Weights of a small mixture-of-experts language model, trained from scratch on English Wikipedia.
Size: width 192, 20.8M parameters.
Experts: 96 experts in each of 6 layers, 4 picks a token, a sigmoid router, a shared expert of 128 neurons.
Below are experts of layer 3 (counted from 0) of a mixture-of-experts language model. Rows are named router (the router's row for the expert), down (a neuron's output weights, with its number) and show model dimensions 0-191. Each number is 500 + 40 x the weight over its row's rms, rounded and kept within 0 to 999. Numbers have three digits each.
After each expert's rows: a language model's description of what the expert responds to; "comes before" lists some tokens at least twice as common just after its tokens as in all text. This comes from a sample of Wikipedia text that the model never trained on. Tokens count by the router's weight.

# expert 16
router:524472542531483505527464545499463504550523477609557452545500563485495472508540526485533459512491446487474479492456520549511424466465504531493494545489447451544532546513480511512495589549492533465460481467537521565472501558508564429426419506552496525510453510484502470521571456475492584453441518540471557550479559495465560550524460461511481472502528509467522520524490494483437506522542516417507543460509586510521569485461462475540495482436528484508542542455518519530476490558563477438585510560483470489455628488523552520469486572524419475505533524509446502419526515481468433457
down0:524505400507453558483465485490470544504472538511486517544480496527484440601475532457493531509403503532443578516513469508542526495498490536550492513531531455485456566468552470523512457499511477507520486502548497606523487502512465503446568474514553456540475555466555558620540566438514501468544587522547463471416464454547416519482453538504522536470503518476560568441505476472445455529464432550441474501489474521539516466503508563473514533532487539466484482502418489506538538427525519484462593547478528567460494462507496530542522467502520542538541458477504491442436489488492545505
It responds to: Second digit of four-digit years after 1 or 2, plus the space before a year, in dates, medal tables and filmographies, like 2-0-09, 1-9-82.
comes before: "1", "2", "0", "9", "8", "7"

# expert 12
router:570541544452453442508510547523448525503535469567505467528573532500483478512509565478489449500534435505518493524477454517495482518481545511482485505467451568549523576530472527553516549503468492467551530578584582519478489522504478474542489554518447467502516557496551476477545459500546511455454527555481520488475568479496578515531522476467449449551483553472489535527491522513480515524478464495435555506510513496471543445466419495529472562473502407472553505429496579540501579568514522516518487529472527439521595506564595508553489507549457417535564526526463495396536521472447492501
down0:540569389519484579438441458552472536521442449492439417524538437527522490484559496471542440529442498529515557527497510468479464477520465441464551557459519572464516519498486484541508547568554532476543525487451480513501583497460520498542539493466521477431479539448479492418537499541451522455567448531469516522495488479510481535426495545528495526573521469573514555491515508543542567505520499507445564458476548556463518469498542486569519563481551534519469471482499485488531592503543526567513497534428567518458516472456595471450496485487495487468490488533501485507522475559479426468
It responds to: Bare space tokens in tables and lists, right after a pipe, semicolon or comma and before a number, like years, scores, vote counts.
comes before: "1", "2", "3", " |", "4", "5"

# expert 51
router:545493530517493477520451505479483554490456507536483494488531570432488557525510471491535513461482488477462511538474494450593459431478520569518566518429479504564496625557478545458483530533487471464519569548518565541510472486490532445540502548499570535515484503509459534509466516534506478478374476507465595485439557502470545505554506417594447496531553536510488546510508468507473477530524477476503466512472479521410521489498425499548522499496487431422541432493581530478503552529513500419469504540482513520496532525512484508479463493507530543467514615532459441496568507549473556513
down0:495426505525490500513553521425524471578516503419438506511415485510576501523479533468468433571497520518517559514539502550465533544493516478490499482546538522525506497403507470572468535504488453479577499460510471557500479483450529513556522404513456523583558494500443412424531462511502509498522521539456494465502502549452538515442437489448491453518491531499513503422521445486474489482511548537406467510426580603483464538547465533526509553489453499512412491450503491479493456515480448488503401518491538492423528476564469485475514497477581471529445482493529461489475533506481486531
It responds to: Apostrophes and s marking possession after names and nouns, as in Grigore's, band's, plus possessive pronouns his, her, their.
comes before: "s", " first", "t", " own", " father", " century"

# expert 35
router:559543513515488444510544547444447440485552441503493550451503514420412504488527533478527527534567447429524500482490437484583477465537545568494523477524496482498511552502532493501513484531552424474468543455519515456490496505465572475416522530578478504432516507523501510482496454482484478518391514503561466455486508490479506503573552417527556481499476489549549490504501454541546507546456509446457523509403469473469534431453506537488449523526509455499604463452543499523451459515523479505531506505555505495502556508555507515514522439544455458426492550538399501458475511459438425507
down0:568509508529515461472523452459414542525451459473502414443497512517560530578432510531465509471509523538566530567499489443528490535564471538498486455530535509467497492556508509513545454521524453501452454527523507400522569466455599561492518494521490476461527435539604517576480485546548422547477428514538512483455517558522527446484534491512526496530493484487509500491515540527461538508503475526509541518448519590551478493464562550555511487550500528538485486494567498461442529502536480554457574468455457461601506484484512464580457506532532476527420483499504495549485485597487509478
It responds to: Final digits of years and date ranges, as 2010, 2006–07, 1855–1856, plus digits in football and career tables.
comes before: "–", ")", " |", ",", ".", "),"

# expert 13
router:537503532519510518509495500505473463509509525570478519550564515467418538477535478528523414511404453447539523504443488521576507518467533486536493564483472463493443595514407480507438533595608486463494501523534509562552489493449545515433479556530559536466539524458528523538493563534485504505483489548512511505530566483508498501523546493558487488505495569443507485556504451481522504490514443469507475572474468480498526451477425483558425504505548510521485464511560500475409514549581531492545498587470524440514565484540512558575501498539417530477459558503451482482533505468476466546
down0:468500534512490493468455483488602486449549484459525411550524491639532539558539496508471538433463481553597492539483492516512439505434508514483487469478555471515558536578552455510504520488439538510508442561506618440496489483581529481509490526501586420495497523521534482506515476478478487548508588522454547443472552448489429514524560507493496467534423483466523531536527499571458519533521519487491504502479533563566517480519560437508498474477516484482529476490462497434555540544543569588482512436478498468502500495502480472497520505533536544530522507549553535494542518560474549492
It responds to: Line breaks and pipe separators ending table cells or rows, especially in sports results tables with scores, dates and venues.
comes before: "|", "-", "\n", " ", " Atl", "   "

# expert 34
router:588485540488507546606506633511470513504519567576477535428469526455479567502509498509541502465498514446532513507412560467518479484455439489564471524474491525563492508510447568496494523546516519409505497506455483526469446442517547446486513545497544441457566456495478429495480533437480535503435494525532500444526529510461519483541481441541453439518488505529507531492475505520484495480480454435456605484446521535456547475489505521507500566513512425551505483513487556539466465513577487412541471540465518435528589507502556525537471537509456504489520570573515468478489516538513521499
down0:483445495497490491404506483483515521464471408502471496480554575507437448548570493450544490550525460481407563598400459507454494509467498531530518528545541504484524431475550519461526513463453544502560527473531530466524545404541528453483470453534504500480475464526509545486488527469561533477482525490509460533507467509520491522450539500530462501559444536452489487489544442514469426472480472574482525419508526485525565514549499492507496455445558491448472519486514452499565519533510557439502378436523555482461552535484504490553475517512556490555513443515485486552560587513443519507
It responds to: Mostly of, also with, from and between, linking a part, number or role to a larger group, as in one of, 12 of the 15, University of.
comes before: " the", " ", " a", " his", " its", " their"

# expert 47
router:515488519532501477474447537490457468504514489496553498529574500443458494524543498420500503463510457468531473532494456465552502560497563577488517540457424538488431548509535525451464552559567533445533520456519618495459494539515544453445477549564505500430469489499428481562532490453526503439372505543508536468417492481486524528488546491503505505575491550525429528487507465551464489593488478468548556492513491496509548469499472520503468452570454471401571534475497540499487492543503535436506521564523475480521509497568535536512470499579503430474500555478493529451568464498529491522
down0:456475519562464492506491484503556528530518516524549462483503504541548534475490549520558505507421497533490490502466480502465482489535553565566520517427496476581485510465457465448553472454499482551464582494518509537475509507465509547548482452506476462536438569537479495505480515506464513448560487459495512514502543363497433406452533456510489535543519506484498510522415474522464475541507470514487515544430496403467532502491477518520607531426530456455472475543578480445478519484480514402570501454497561533511486448502481501462508535569492558490481484506420467418513502595523423501
It responds to: Empty space cells after pipes in football statistics tables; also name-final pieces like o and it, and words like New and football.
comes before: " |", "0", "3", " York", ";", " —"

# expert 24
router:494560507517485466560473524514476478516581522510500488524582501474504440498499527447564459442475450486574431459494475515587518494543530536505522617468473461551455548527441514543458482565500476447474480440522559599559454472441548468561509510485589527445463512500520482525503457482530531537487473529575580467497495513504551499573489484489522472528476486552483455523477422554474480558460471455548518490424526469446464488478443525491400497502492492465531488503584526480476499531469507457567519500550494500510469425530548490511453549527470489502494590487480478451560495451515550535
down0:509482543530539495512545535512453503473420586438512502489519522509554463584513455454462514451482559492527518530530505516475521607491521479462475460506444496474533532493441457483526522497509577470540487510415536525525565466497449561515562511467564473503603524475491480400534479502527529457597526514416464478511549539488519526512502462585509531530506534507554554533473531534550483462477507548477519507539513494535426536486536572527509494545558541551475477559527448505426523566460458483451466459482516449470469394560462577469521502537504538456452523541519499482534542458470486504
It responds to: Pipe separators and line breaks in numeric tables such as climate data, fight records and election results, usually right after a number.
comes before: " ", "\n", "|", " —", " +", " −"

# expert 60
router:548513505548500412474566554469464484458515510578465502483516547406471547545542526522523518454492479528459522486430463514499484498554550505568505482459450562533516539558530506502464510608558490484524510480540571502453465543506564463578536546532549524469524617527486521475524532510514452552477551580544527475543458480508558575525453464498521477510540491539517457509586486546532524518484487478561490594486470495497549505494412492511481471506490481460561485482527500482438450492542538419533496476468548473599506511601471562502528467532492456495480549498473519496515448493459530485
down0:473422583490531513508529511491528565475523492514515562545497459540541518490440462458482505523454513447558541485496487479474547464539582532459508478491559414481554597462458556490455505479491520452480468506449498534520534558505425552534486511547460514560494542463501513485509457541543491610484541484506489527456460439520592443490511514545473526461496527538573438527494476439474539418570581435525561521502462552514459441529498538577524485463522489464489526509553477522509534470492421535494535515553497476427478530474469464449499529453511486412521483576506552517518437495480505454
It responds to: Single digits in the middle or end of long numbers, especially decimal coordinates, vote counts, race times and measurements.
comes before: " |", "%", "°", "0", ")", "6"

# expert 8
router:510541565587504535550552536516373504519525555507473504560546489443449601490490540476566504457539428508515505490418458512572520473565506560476449525500484516532491567542458482537463497554524442463469450471560546505505489476467591450506512514516472542503525481512549475474533484512534507561466517535520514496504515472450538535473514517548479437523512491487508500519516456562502494553457529480531460524498471469469468493482470477497501466410479432501538444492570454551443529563463495423483494546460549447515508510492579560444485534496501439551484619539529482432548494448489477464
down0:500474438561440488532523561465472551594535466459501543484467557433501526484506455464506497489431501516483490496464504521502562536489491461424596459489431488448402463523501537448462573522463518517493582515521512581568518510475455466539399516520426482492481492458536479509523521503492529507487417479562463486469479470532518527470551444497517529584512505540452501490546519481468542443486484424493583475454470534590480506510469547525495453572521481539513460549492519535451463550490493536509547466461473512486527496536528526528490506560586500484505518490444471472564501487432482606
It responds to: Sentence-final periods, closing quote-period and parenthesis-period, line breaks after sentences, and sentence-opening However, While.
comes before: "\n", " The", " In", " He", " It", "=="

# expert 28
router:521514561502492507472515515491446508479518560516563484541547535471506566498523552528504452461508436510581463529449502548561497489511562497583405566441509570515430598491446489536471537566566532502456475528515573536469525463392513458435505495518547462464466478548477478504551569485530454525477507516523481488476483468445631544501508422484482518495490555529489485467497484531453513537501529447552488554475474475501521477471470518498502481539493486485594521447501497472502508552467490503565587554506512450535542471550547568504535431501448457520523494583487462451548498472493497505
down0:465467515505489418466526491532533489493464530484494482475489467470523478526479460458491520527512555457476538503484459466424503481555511492527488559482546592506507479538446463449440518520533441437460447475482507515518465493483437497484534545508495459432452563490471517536494532510489476536564480458493490438535506484516485544539500457496528495516503479427428520481459487539525565456483398547461572527498436486512496578521521437463553511498455524483517440555414571525573531527610468508573547488464480428474480518514552521556494433568496567461527426465413572489511426526453502545
It responds to: Time conjunctions and prepositions starting clauses in career and history narratives, such as after, After, During, until, when, plus digits inside dates.
comes before: " the", " he", " his", "0", " to", " a"

# expert 14
router:539472536497505487539448526522484483544500532525499488491541498473535508457467572494576465510476472486490485420438472503457468554496519510533476483431507469456470648494404501440500516512532544539509462555489494489488453485517494477475427524540615543433539558537433454501537471478463570541397527526489499526549470504457493573515557430506551459498542520534477537464521436494458492530504509467496572531475578442553497433518487473483538537521535511519502482487570521539450555520573443483512478590556473468497550512560509543517558505518447488499496536520487474454549546480531487446
down0:616520416495545458491475505523463499491488514458544477440501455558472540469442458474498441520472496474531532465611501528496504564484507495510477515500525487461534563454451422496461482477489519515493479469478562433439440510503495469489618481502515468484469511527552480520518453555450466538582541460497485484476488493511517485508550544463465430366494504485500546509515466472520521495530556533533492529497487540511422450521499502469447477540552533490452418488530521536549507471469557468438471528474480580479472508511436569505511618467545556473420498496516557477498457459543546469
It responds to: Commas between day and year in dates, month names like September and April, and sentence-initial In; also table pipes.
comes before: " ", " \"", " MF", " DF", " he", " FW"

# expert 36
router:585423513449503449495538515430425516487456494504470509527569515443468509432558539449527484511478433506486542531477445492575536545494535497537512522498467525530485563473520542521490524566572530446455465485532531487422476490450534463488528550511517483454531447509472519520519502442507464487502489523527532479485532500424515509493487432487507484618485554498447545534520512472501480599471466469490520502486536409482499412484414511509529462528540475429542485479583474449479516452510501536447502579495475400467526465553533518494486452530473391470446508490481510461587470515528454487
down0:528495492398516464394453547526443499477497528474487538490495467446535542429523483552503485549515512508586519448517550523540482603443581458546494493408446485470520503560432501507537399521513448449551562477433461521453482475445485536572508516468498521525560505531526483535495556504467505562518541557453516468495489477505545523488458522519515494520505497505532474506495521459590500475530484508497480484522526506442511550508469561448481505581581569560483505451506480447469520569477522519478550506491538513489426502449543489455527504480606583469528484487481513533489464451432535507
It responds to: Word-final pieces of foreign names and places (-ina, -burg, -ik, City, Township), and separators after league or club names in career stat lists.
comes before: " ", ",", " (", " $", " S", " K"

# expert 7
router:534463496553479521533453524462487561530502510553506524562523520454527497476487507454590507470508466502509528449409559504541529465522507553528426552480469438533449556560453505569458489530510461517460491447555494499454464525519547468515444553578523592555524503472520480466502489510555591563501538540586522443520566479449511505550481493543468443434490476496525542532480462517496493569509508423476503466445567488483468515469432476545496483491495484495472540417505515483519478511559493487566495482518516490473611515553525568500455539564456433492527493534462474421499552516572450472
down0:452523448465500523563503516463420498554498478520491561434452466534496476489546455510551506593550467512493444501531483481459471525456472483507497500447414524403516516487524492424482470415492562489579571505523487505479548476432440486495511460536444558480492503496465488493472504569493522508499526480524529498596507555547443492428543493436507451507496504523535382435552421446534492510546457529449503499451501462520479491455441488469510518547557529535512520476492528539506476495495386529495491480516583525520445514559484547472513386482500516538484497435439536474523491466516515472
It responds to: Digits inside years and numbers such as 1995, 2005, 1472, plus the dash opening each item under a See also heading.
comes before: "0", "1", "9", "8", "2", "7"